config = dict(
    hidden_size=128,
    d_expert=32,
    router_score='softmax',
    routed_scale=11.6,
    balance_loss=0.00656,
    init_std_router=0.0254,
    norm_eps=1e-05,
    tie_word_embeddings=False,
    learning_rate=0.00665,
    beta1=0.95,
    beta2=0.99,
    dataset='wikipedia_en',
)
Below are experts of layer 4 (counted from 0) of a mixture-of-experts language model. Rows are named router (the router's row for the expert), gate (a neuron's input weights, with its number), up (a neuron's input weights, with its number) and show model dimensions 0-127. Each number is 50 + 12 x the weight over its row's rms, rounded and kept within 0 to 99.
After each expert's rows: a language model's description of what the expert responds to. This comes from a sample of Wikipedia text that the model never trained on.

# expert 15
router:64 30 66 52 62 63 61 44 50 69 68 29 56 37 49 49 32 61 57 49 35 39 48 44 70 46 36 52 36 59 32 43 57 31 54 54 63 53 65 42 57 58 49 44 31 43 51 38 22 40 65 40 41 48 36 42 37 59 59 69 56 69 43 54 57 62 42 24 59 71 70 51 49 53 45 79 57 58 30 56 60 59 26 34 61 56 42 42 49 47 55 38 47 46 52 53 42 55 46 39 67 47 56 65 44 52 53 47 26 57 38 65 31 51 39 56 75 49 45 57 47 54 69 66 40 42 45 27
gate0:58 10 58 68 54 54 49 28 72 53 44 51 52 41 56 51 45 48 50 57 35 40 61 54 45 57 38 40 33 44 40 37 46 65 54 58 75 43 20 39 67 50 47 50 63 39 64 54 50 66 42 23 56 45 45 35 43 49 48 38 49 50 55 53 34 63 33 52 35 48 49 56 39 68 26 46 54 46 58 66 53 47 54 28 59 51 68 56 46 78 47 18 30 45 51 62 59 43 58 57 47 44 50 54 55 42 37 54 33 41 61 50 60 71 63 64 28 26 58 46 45 69 53 50 52 47 34 54
up0:54 59 62 61 57 43 48 31 74 72 55 63 75 59 49 58 48 74 33 68 40 59 57 45 62 47 67 41 39 34 46 52 45 59 70 19 42 49 47 49 37 49 64 46 52 56 51 56 65 55 57 37 60 48 59 38 61 30 41 34 62 70 39 51 40 62 46 41 74 46 65 50 47 60 52 55 71 44 39 59 32 49 51 39 54 52 59 58 30 85 57 31 43 47 41 54 42 43 45 42 50 59 60 60 50 34 41 58 67 32 50 58 48 58 39 68 40 46 62 35 41 62 52 55 51 18 40 66
Description: Inner syllables of common words split into pieces, such as res-um-ed, ass-um-ption, contin-ue, neigh-bor; also sentence-initial However.

# expert 40
router:51 51 66 57 61 64 47 51 40 54 54 36 62 23 41 64 38 52 60 56 39 39 27 33 69 46 40 46 35 57 19 40 33 47 46 31 50 34 60 62 62 71 33 50 50 59 48 55 26 66 72 58 55 48 27 44 44 75 40 52 63 71 47 57 30 46 39 51 47 53 61 53 60 51 40 46 60 47 39 52 62 52 40 42 58 65 42 49 44 52 65 48 37 40 38 47 53 49 52 47 69 31 50 39 37 60 39 67 64 46 24 62 57 59 55 52 55 56 27 46 22 45 47 48 61 51 27 35
gate1:43 49 68 67 39 42 33 39 71 40 52 65 68 65 68 41 69 44 46 44 42 61 58 46 60 38 50 27 46 33 51 43 31 53 73 68 67 49 40 49 71 43 46 41 59 61 57 60 56 59 41 58 60 42 60 38 61 59 45 50 53 53 54 44 54 46 47 49 57 78 49 43 57 33 51 46 66 59 43 46 34 38 40 45 47 71 46 46 52 53 69 69 45 59 55 66 27 30 53 44 41 56 35 57 51 23 56 08 72 39 64 41 48 57 51 39 56 48 66 47 42 56 50 71 41 49 66 39
up1:40 44 50 56 44 50 43 73 78 35 55 73 59 49 59 52 70 71 40 46 60 46 53 49 39 30 36 29 44 46 52 39 46 65 55 51 56 63 25 36 60 48 59 61 45 50 69 55 52 61 53 66 61 65 48 52 40 62 38 47 51 56 56 58 54 51 45 58 62 54 57 50 45 30 32 58 63 64 36 51 53 35 30 49 59 49 61 48 33 40 59 58 40 43 63 69 54 36 40 40 39 56 40 69 44 31 55 41 43 33 74 28 38 42 66 43 83 52 27 30 59 65 60 66 39 46 65 42
Description: First piece of a split lowercase word after a quote, the or to, especially ad- (adventure, adapted, admissions), plus att-, sub-, res-.

# expert 45
router:36 35 49 67 54 52 75 40 51 45 54 42 49 56 43 53 59 41 60 54 40 44 50 38 70 53 39 39 60 71 36 49 45 70 49 45 76 46 74 51 48 55 66 60 55 66 37 70 41 33 50 38 59 57 44 57 24 69 49 43 57 57 50 38 34 61 26 44 59 37 63 64 50 52 42 49 56 54 50 54 72 57 34 44 32 75 53 62 66 40 44 30 67 62 51 32 59 52 71 64 51 24 46 48 32 54 39 48 52 54 53 54 59 68 60 67 33 65 49 32 60 43 56 28 58 42 58 62
gate0:40 49 54 46 64 52 43 58 45 56 41 57 49 48 31 41 46 48 44 38 39 29 51 39 36 47 51 53 52 37 66 41 39 61 52 64 42 48 48 53 58 46 22 67 48 36 51 49 40 50 41 57 49 46 65 69 75 58 41 60 47 20 53 46 56 61 66 53 18 40 39 43 54 36 49 32 54 54 36 66 67 46 45 40 59 52 55 73 73 70 30 58 52 51 50 64 54 69 58 36 41 55 66 37 64 39 41 44 23 27 64 47 38 52 61 47 42 50 54 57 73 62 84 39 47 66 38 50
up0:64 54 49 39 35 53 50 35 50 51 24 38 40 49 56 40 44 56 47 54 73 77 57 55 57 47 60 51 48 51 43 54 54 24 43 42 42 51 31 37 33 53 73 28 50 60 64 65 55 41 59 53 52 38 31 38 34 34 42 49 40 63 59 53 62 29 41 61 72 50 54 36 41 52 49 65 47 52 74 46 30 65 72 59 44 43 45 35 26 29 68 44 48 56 39 56 57 29 52 60 53 55 38 60 33 56 42 52 74 62 49 45 54 42 32 50 65 59 47 45 32 43 41 73 36 40 65 39
Description: Field colons in infoboxes (Species:, Glottolog:), apostrophe minute marks in football scorer lists, minus signs and pipes in result tables.

# expert 54
router:56 75 48 55 40 60 66 47 62 55 44 60 45 41 39 45 65 47 25 54 54 33 49 56 79 26 47 60 75 52 33 39 51 59 49 63 58 54 38 45 55 41 35 38 36 57 47 58 35 50 57 49 57 28 65 68 68 41 53 55 48 26 57 48 63 44 56 47 41 30 59 47 54 38 41 45 44 52 44 40 17 46 40 69 66 39 67 54 64 69 43 46 40 73 41 47 61 48 45 51 64 63 36 54 52 32 49 48 53 54 67 40 50 74 56 61 42 55 66 66 60 71 32 66 46 52 66 63
gate1:67 59 36 54 53 58 46 67 70 56 39 49 52 32 68 45 35 36 28 52 74 46 60 73 73 52 56 60 44 64 41 58 58 53 36 66 34 32 43 42 22 36 32 47 66 58 55 43 43 67 66 43 38 32 39 43 31 39 60 16 59 56 48 38 31 59 35 57 60 57 52 43 58 42 53 59 69 50 42 37 56 55 49 64 59 43 48 43 45 51 58 66 39 68 71 51 38 31 43 36 48 36 40 68 50 47 65 47 65 51 42 47 53 62 57 54 41 37 49 59 42 56 59 60 44 64 57 71
up1:31 57 32 42 39 34 45 47 74 41 68 29 46 64 39 47 81 56 62 41 45 71 40 48 37 40 67 42 64 32 65 80 56 46 51 33 45 78 63 49 55 64 51 61 51 44 53 53 60 58 34 64 66 72 52 46 48 54 58 70 51 51 45 37 54 46 62 53 42 52 50 44 47 43 66 31 40 49 59 54 66 66 58 37 44 54 49 44 37 30 26 38 39 49 32 58 53 41 53 46 33 61 51 40 45 59 37 45 47 47 48 50 46 44 58 58 62 61 43 41 55 44 52 37 72 34 86 40
Description: Prepositions after verbs or participles introducing places and times, such as in, at, on, from, near, during, and as in "as early as".

# expert 28
router:55 66 41 55 32 40 56 62 55 64 62 58 49 77 42 45 54 46 65 31 46 61 46 51 65 61 46 56 56 46 47 33 51 37 29 37 46 60 65 47 23 64 36 46 60 47 38 45 66 58 59 32 44 55 48 60 42 62 51 60 52 59 52 48 47 50 29 73 32 26 57 48 36 44 59 46 54 35 40 45 54 54 46 44 34 53 63 55 55 72 65 47 67 41 63 37 25 37 60 32 60 40 58 38 33 24 48 63 60 46 38 68 57 52 55 37 37 43 19 29 54 44 53 47 63 65 33 35
gate0:49 42 51 35 37 43 51 64 35 31 52 50 39 56 54 37 40 39 55 61 52 32 50 49 43 21 57 25 61 76 54 60 65 51 59 52 56 43 54 36 60 60 60 68 69 87 47 59 48 45 45 44 43 43 47 32 58 38 85 56 44 49 67 49 59 50 56 54 64 67 54 34 42 54 56 38 53 43 29 33 35 50 48 61 52 58 29 54 69 46 44 50 55 52 66 45 45 28 56 37 51 63 60 50 78 70 56 45 34 51 53 48 22 52 37 54 51 40 60 54 44 73 34 50 62 44 61 55
up0:50 59 38 49 22 29 33 43 35 40 65 59 44 46 62 50 46 51 54 55 53 50 37 56 48 32 49 36 52 67 61 58 57 31 44 41 60 47 51 36 48 64 72 46 69 77 46 64 61 25 55 34 34 39 54 35 65 41 69 66 59 65 56 30 42 56 44 67 58 69 48 43 43 66 64 27 44 37 34 36 29 44 37 52 43 56 36 46 51 46 23 52 50 30 61 38 38 46 51 38 70 68 51 45 55 54 51 72 37 40 42 58 35 54 52 53 54 58 59 53 35 53 36 49 73 42 55 46
Description: Country names and codes in sports and results tables, like USA inside (USA), NED, CHN, United Kingdom, Olympic Games, plus closing brackets.

# expert 11
router:59 43 44 59 32 63 59 47 52 62 37 53 24 44 59 57 39 39 52 43 27 57 53 45 43 51 48 46 64 68 55 69 51 62 45 34 57 40 52 48 50 56 49 68 71 58 42 39 25 34 62 35 25 24 66 42 46 66 47 58 63 62 57 63 58 57 51 39 24 65 60 53 56 32 55 31 53 35 56 53 58 55 29 31 36 62 45 49 63 43 46 60 46 75 56 22 47 55 50 54 57 45 55 65 59 44 37 69 56 29 47 47 73 55 58 57 59 69 53 34 63 57 40 35 50 47 34 49
gate1:70 56 29 36 35 51 48 68 56 56 55 32 54 64 58 60 45 43 61 45 54 62 70 50 55 43 55 52 44 68 48 71 36 53 40 31 61 50 62 56 45 44 45 49 54 42 39 63 41 49 46 43 57 75 33 34 58 60 62 62 46 45 51 45 36 50 55 44 47 45 75 53 51 34 55 27 41 51 60 63 63 75 35 58 53 41 54 63 61 35 71 35 72 65 27 41 63 27 54 58 37 48 81 27 46 34 72 46 57 54 53 46 65 52 64 52 47 56 38 50 62 49 47 65 33 37 63 68
up1:67 74 48 52 76 65 50 55 70 65 54 56 52 49 78 65 63 45 50 41 47 52 45 58 20 28 26 54 51 36 65 43 52 74 28 62 59 53 58 48 62 53 47 46 49 44 29 41 44 49 51 59 39 47 79 64 68 50 41 42 51 70 44 53 58 51 52 80 53 52 46 53 27 38 53 65 51 49 36 41 61 29 43 49 51 44 60 52 64 64 40 41 34 40 44 48 40 43 47 53 33 48 29 44 35 30 58 54 49 42 43 28 29 48 52 47 54 40 67 55 52 39 43 32 40 58 53 58
Description: Colons after field names in infobox-style lists such as Weight:, Status:, Draft:, plus paragraph breaks and list dashes before entries.

# expert 61
router:52 44 65 57 49 43 50 36 72 57 61 41 27 40 68 68 61 44 57 37 57 53 73 55 57 51 30 58 51 37 39 53 55 34 35 38 41 63 76 63 26 57 36 59 45 35 40 65 41 46 52 66 65 54 56 64 61 47 43 43 51 45 42 59 41 67 32 55 66 53 56 45 55 57 75 57 52 60 50 52 65 69 79 37 36 68 71 67 44 58 63 36 64 44 73 37 29 66 38 51 46 38 55 58 42 51 68 45 34 52 42 65 39 53 50 48 68 57 44 41 44 59 40 59 59 54 31 49
gate1:56 39 66 51 77 72 65 36 54 56 53 54 37 48 50 55 47 42 53 84 53 55 66 40 74 39 48 34 55 56 55 37 50 37 25 56 44 55 53 47 46 56 58 38 46 38 66 49 59 73 48 65 63 43 57 48 50 26 52 38 55 69 34 56 36 60 41 39 79 62 54 36 63 37 47 59 72 56 29 51 52 52 48 46 39 64 47 52 39 50 52 58 58 38 54 52 44 32 33 36 47 47 54 72 53 64 54 39 41 51 48 43 24 85 61 72 40 53 42 40 38 63 46 66 43 60 45 51
up1:60 25 74 52 52 41 64 37 63 67 53 42 60 32 47 42 63 42 45 71 47 46 56 36 43 56 65 43 56 71 46 53 53 46 25 57 47 44 59 61 51 75 69 48 48 31 43 61 50 52 45 37 51 41 46 55 65 35 56 39 70 53 32 68 48 57 43 63 84 63 46 38 64 40 64 55 75 54 40 60 56 43 51 39 52 46 38 42 34 38 33 36 55 33 67 67 47 35 55 51 42 51 53 80 54 51 66 47 36 35 40 40 49 53 60 51 42 42 50 68 42 61 41 77 40 46 39 36
Description: Closing parentheses after attendance figures or qualifiers and closing quotes after song titles, as in Center (4,850), "Bizarro Me".

# expert 10
router:57 54 48 50 35 38 56 56 57 57 49 48 49 44 68 54 60 46 24 52 63 47 66 62 39 43 39 58 70 55 51 49 51 59 49 88 38 48 42 44 40 26 41 67 47 49 47 54 42 54 23 54 49 44 69 55 65 51 57 57 25 49 50 65 49 31 52 47 57 48 37 54 65 40 66 57 24 60 54 53 47 36 41 60 70 37 57 47 56 64 41 39 58 48 30 63 66 47 36 53 39 66 41 58 56 35 57 75 53 42 83 23 56 57 46 49 42 48 75 61 58 76 58 52 55 55 53 68
gate1:45 57 44 63 51 59 40 48 31 55 61 68 49 62 55 60 68 42 50 53 53 54 82 30 50 38 56 45 51 58 53 39 40 50 54 30 59 36 56 51 66 40 45 60 57 51 48 49 44 26 39 44 54 68 49 26 62 51 73 59 43 64 45 71 67 60 67 42 39 50 29 47 73 38 25 64 67 57 47 52 70 34 24 53 43 46 41 41 73 64 44 64 37 56 48 42 57 60 43 75 41 54 40 53 45 54 63 66 48 48 49 56 61 55 48 53 30 39 59 50 61 70 55 46 35 48 23 69
up1:57 44 68 62 63 58 60 54 51 51 58 49 35 28 77 40 35 31 58 47 45 76 67 48 52 30 24 52 61 69 63 53 55 42 33 62 49 40 65 45 46 57 61 61 47 42 47 66 50 24 51 58 44 50 53 39 55 56 61 67 73 63 46 52 71 68 62 58 28 43 49 46 73 49 63 52 63 71 54 28 41 57 41 58 41 55 26 40 51 33 34 68 59 52 56 27 65 46 40 74 61 54 48 50 42 46 49 59 55 47 53 57 53 67 39 59 46 43 40 52 48 71 59 42 41 42 33 45
Description: Prepositions right after a noun or verb, mostly of, to, in, for, with, as in recipient of, dedicated to, led him to.